Below are experts of layer 5 (counted from 0) of a mixture-of-experts language model. Rows are named router (the router's row for the expert) and show model dimensions 0-63. Each number is 128 + 24 x the weight over its row's rms, rounded and kept within 0 to 255. Numbers have three digits each.
After each expert's rows: "gets" lists some tokens that make up at least twice as much of what it gets as of all text. This comes from a sample of Wikipedia text that the model never trained on. Tokens count by the router's weight.

# expert 19
router:140065138105119189106125157163123111120124123138107127114100147124134116094123125178136092110127122156127138146154112109158110149101101134120120141108156165155162135129169118115136131114146111
gets: " B", "h", "m", "b", " N", "w"

# expert 20
router:154120124143137147173150133166141139104118129156156130107070118122124081073149129139141128108129140154123158155155124109150112080112086085120101157114155156159127144152167125116164138107140100
gets: " (", " the", " a", " as", " A", " \""

# expert 23
router:174083182132128140077117122142111097095099151099134115121145105109134088119171128149084075126093179163132110136109101135180114089117127123103122152095118111178116149143155101122112158115178147
gets: "y", "er", "le", "re", "o", "e"

# expert 5
router:138095138126169153137144123144090109101160073104099145103087111133105109074148154162118121150154182131093180142146116148147127114088115103107104145129156150113157136133173086125136116162177095
gets: "c", "l", " C", " R", " P", " c"

# expert 11
router:162119144113146153165113175137089096111127148130139130100114111139106131137157121159123116116100127186141147165146112114157124146111140118128111146096129094144149172146137101073166133109133165
gets: "ot", "t", "ad", "as", "ut", "ak"

# expert 6
router:119116177152145154127165149144138111080137108113113120092120147161144127105131155137085119141088132154118154150130073136178144074112120117094076118115130144120160179190132132124114149135150129
gets: " 0", "7", "1", "9", "6", "3"

# expert 14
router:128111148128166133118126131134142101133125115141118140082117155123103128073113136145153121107151165119130148140092134102165141132080139102098140148097156138140147142174148132159120154136142145
gets: "-", "|", "\n", " |", " Ch", "=="

# expert 9
router:110104146126124183144146147140104102080180125110115104114122155138113089116135129137166104151143178101164153143127150109147149111124099139093085144056106143112129156122134118106138178109144131
gets: " the", " in", " of", " to", " The", " at"

# expert 18
router:160114108118118126147137135170126109146128124150124130078119152131148143095122137158158110137124138169135136141139090141166100131080126076095120158104117125141117147175115129127144146121131147
gets: ")", "s", "\"", "ers", "es", "ies"

# expert 12
router:120127118167126153108150154139101081112151117143103136142130121138090141076084111175123138086120159108129137163124113132132135121111135133096125138124128180159119091153179128133125127119148155
gets: " S", " D", " L", " T", " G", " B"

# expert 7
router:188105124145145158104140099126115112119153115121137145115134138115150155123151179124169089132129145127186147178162136092171128148085143077126127138125141139132139142165128136115170135152157094
gets: "n", "on", "ly", " he", "ag", " it"

# expert 0
router:114120111112124141125154137157112109100153116129116137118076133112125135106104155165156122148143137162166177138103112101143104121094073113078142160109142144116164147109196119145137152113166097
gets: " ", " the", " s", " f", " b", " m"

# expert 4
router:134117128151162154121115157138120096127155128106108124089096121157128117120147135111119127110107151147113131152130108099152092129116108125124119136100142129146092169138137101114166116155130112
gets: ",", "\n", ".", " and", ")", " that"

# expert 22
router:184139127165136162175160133131091133102107134130126108097134116143118164098144121137165128093117162136147128172136108150178149106108117116138118145110139113120175158111144130168103165092136128
gets: "a", "o", "an", "e", "en", "in"

# expert 13
router:157109136101148158141164128121095100118174138109088109099124135135103133125181124137107090114124136123184137162130153133159133125124116104103112161081120107133137153153153127117115163112110146
gets: " of", " to", "ed", "ing", " with", " for"

# expert 10
router:123120134137100129141150127174154112126130115100109170105139143135155089111123140134136098081124104191090166133128110098154115084128098109095091151088125117143100140131141097150176128132170105
gets: "–", " (", "-", "d", "ur", "am"

# expert 15
router:135095137106117131115156153112085103145156113147091101083132176133105140106131133101128106150117115172114171139129114120173080103096116127093140127071132130089083184141153125110139142150131118
gets: "ar", "v", "g", "or", "and", "av"

# expert 3
router:122120157139137134117127150158106113108149095134126106088126166084118109092143152141111086107090152112122170134099110085178112134057124124109129158129109151167146185161170094138145144150126116
gets: " |", "\n", "|", ";", ":", "=="

# expert 1
router:129103109105125131126159115163121101091142116130113113088110176139097116117150116141115118161104131128117164139157113081164144116128126120135079123064144141107137148154147092113141132110131175
gets: " in", " In", "E", "N", "C", "A"

# expert 2
router:126111147133142152105169140154093112136138072123112132115104125142099131106123141140113083119123184126113120125126121146152140109102158125158128122103159124140143143149143095092152132123128127
gets: ".", " |", ":", ",", "at", "it"

# expert 8
router:138120093126157131116123117120132132090162103128108141104123127126112131059095128125128126146152166138145156130119092127162128115127090124095073125114164102163156134115145088132150192136195139
gets: "i", "p", " a", "st", " p", " r"